{"num_hidden_layers": 9, "hidden_size": 192, "n_experts": 16, "experts_per_token": 4, "d_expert": 128, "d_shared_expert": 0, "hidden_act": "squared_relu", "moe_layers": [3, 4, 5, 6, 7, 8], "router_score": "softmax", "normalize_top_k": true, "routed_scale": 1.0, "balance_loss": 0.0184, "balance_bias": false, "router_z_loss": 0.001, "init_std_router": 0.022, "lr_router": 0.00177, "vocab_size": 16384, "norm": "rmsnorm", "norm_eps": 1e-06, "tie_word_embeddings": false, "optimizer": "adamw", "learning_rate": 0.00301, "beta1": 0.9, "beta2": 0.95, "batch_tokens": [65536, 131072], "max_seq_len": 2048, "train_tokens": 740600000, "max_steps": 7640, "dataset": "wikipedia_en"}
Below are experts of layer 3 (counted from 0) of a mixture-of-experts language model. Rows are named router (the router's row for the expert), up (a neuron's input weights, with its number) and show model dimensions 0-191. Each number is 50 + 15 x the weight over its row's rms, rounded and kept within 0 to 99.
Before each expert's rows: "mostly gets" lists some tokens that are sent to it at least half of the time; "gets" lists some tokens that make up at least twice as much of what it gets as of all text. This comes from a sample of Wikipedia text that the model never trained on. Tokens count by the router's weight.

# expert 8
mostly gets: " ==", "\".", " film", " government", " area", ".\""
gets: ".", " |", " and", ")", "==", ";"
router:25 39 49 63 39 47 45 55 31 59 37 31 54 49 86 64 23 56 46 52 10 64 65 46 00 42 54 62 57 45 39 64 50 57 38 50 51 43 58 53 32 31 86 61 66 40 50 40 53 49 60 41 46 63 36 64 51 30 49 48 66 32 50 46 56 37 45 38 53 44 60 45 59 35 36 77 46 71 61 45 32 56 51 55 35 56 65 73 65 85 26 58 62 37 51 54 76 69 59 43 73 49 60 81 28 47 76 46 29 40 36 45 50 49 39 45 81 50 59 64 67 54 38 51 37 40 51 24 41 44 45 53 59 37 47 34 24 67 39 88 34 34 51 59 64 55 34 21 70 42 55 47 69 50 47 46 36 67 64 47 52 24 37 27 71 48 25 37 80 60 58 52 65 56 49 21 87 61 60 32 61 38 40 37 27 60 58 35 43 61 50 51
up6:11 12 32 52 41 75 55 40 18 44 39 36 37 53 91 64 38 97 49 65 12 86 30 51 41 45 64 71 62 49 60 72 40 56 48 65 42 49 29 51 46 40 50 55 42 72 45 42 41 23 54 50 30 56 53 53 78 49 53 54 56 54 60 39 59 49 55 45 49 45 14 61 61 32 41 35 46 38 38 39 18 79 54 57 48 51 51 60 57 63 41 42 62 24 55 52 42 37 44 59 62 50 43 30 39 63 41 34 56 54 61 57 80 41 38 55 65 28 33 74 71 58 56 61 81 52 68 41 20 54 53 74 50 47 47 44 45 80 56 72 47 45 50 40 45 63 46 62 39 64 48 41 66 50 65 53 57 46 46 43 78 35 21 48 50 41 66 28 46 35 25 62 40 57 66 50 74 47 43 55 66 40 64 57 46 30 53 60 69 69 30 36

# expert 14
mostly gets: " =", "ov", "ana", "ka", "ne", "ik"
gets: " |", " (", ")", " =", ";", "\""
router:43 55 55 51 55 45 77 37 22 51 40 46 64 53 34 69 31 27 33 72 46 49 59 43 27 60 57 33 68 29 68 27 17 34 40 40 84 44 75 37 48 38 53 54 62 79 69 25 45 13 66 69 68 61 45 58 73 21 34 36 56 50 47 64 79 33 43 24 58 16 61 38 58 32 58 56 85 33 43 64 51 51 43 47 59 58 46 51 01 59 51 43 29 40 72 66 34 36 67 36 52 47 66 39 44 72 47 65 50 76 61 40 71 65 59 64 43 62 44 52 48 37 57 50 48 59 57 57 47 59 53 39 62 47 46 63 48 36 38 74 56 55 80 58 30 51 56 35 57 45 60 38 46 61 65 41 45 55 27 59 49 18 43 43 29 47 57 35 55 48 67 56 30 36 38 44 33 40 46 59 19 31 46 43 51 53 56 62 50 55 55 07
up6:49 63 68 50 50 74 38 36 58 38 39 52 67 38 70 76 49 65 34 92 45 71 56 41 41 38 56 42 67 59 55 45 65 79 61 35 51 64 54 69 54 61 66 49 25 45 61 49 61 83 57 62 48 72 51 39 78 46 36 31 44 50 36 34 59 36 18 30 21 46 37 43 56 43 25 67 47 45 17 43 29 53 57 65 84 53 52 33 55 61 56 31 64 36 39 52 35 43 55 24 58 38 50 43 46 33 60 46 48 69 24 58 44 47 55 63 56 52 41 53 59 56 49 66 70 45 27 59 44 33 25 47 81 34 53 66 38 27 51 89 48 37 74 15 53 61 35 56 69 50 49 51 45 46 71 41 56 93 34 62 66 36 60 36 42 47 51 56 44 46 53 82 24 62 51 22 39 37 38 33 85 44 34 41 46 52 69 60 47 53 48 53

# expert 3
mostly gets: " that", " they", " this", " his", " been", " their"
gets: ",", " the", " of", " and", " to", " in"
router:67 43 54 76 42 51 35 46 45 61 56 55 32 53 42 54 11 32 50 63 32 65 50 60 38 22 78 42 75 21 46 66 49 84 74 30 61 53 59 65 59 46 60 51 61 21 49 36 55 36 55 55 55 70 71 45 60 29 42 54 66 49 37 54 70 56 44 51 47 40 12 55 50 53 23 83 42 55 61 36 65 47 43 43 41 24 23 14 57 73 45 62 66 47 59 63 52 45 52 42 66 40 49 55 39 37 62 46 60 56 34 69 57 58 70 77 56 50 65 53 62 58 53 27 69 53 42 43 38 46 41 46 70 38 43 54 31 79 67 51 09 52 60 83 31 37 46 22 60 33 52 39 42 67 47 83 55 63 65 33 57 48 44 32 44 84 46 39 71 63 57 35 59 28 35 37 55 43 39 47 63 57 39 44 47 38 64 61 37 85 48 74
up7:63 44 62 44 65 66 47 41 25 63 49 32 76 51 65 41 43 66 64 46 51 67 63 52 46 45 53 60 56 67 26 58 28 80 23 52 48 46 31 36 51 07 57 57 59 37 34 48 36 43 70 10 36 39 41 36 56 44 47 39 67 37 55 21 67 69 42 46 58 35 34 63 55 66 21 73 54 60 49 36 38 61 42 52 51 36 41 35 66 51 50 46 48 42 56 40 45 80 74 35 52 79 37 36 58 59 55 49 59 25 59 62 40 64 50 68 58 69 54 35 48 51 42 30 41 10 60 31 32 58 48 63 56 49 44 33 28 50 58 60 41 43 52 46 28 67 59 50 37 52 41 49 51 28 62 37 37 68 07 23 32 66 48 54 60 45 24 47 86 62 50 64 41 61 46 22 60 38 57 49 40 00 53 29 47 54 34 36 27 46 52 73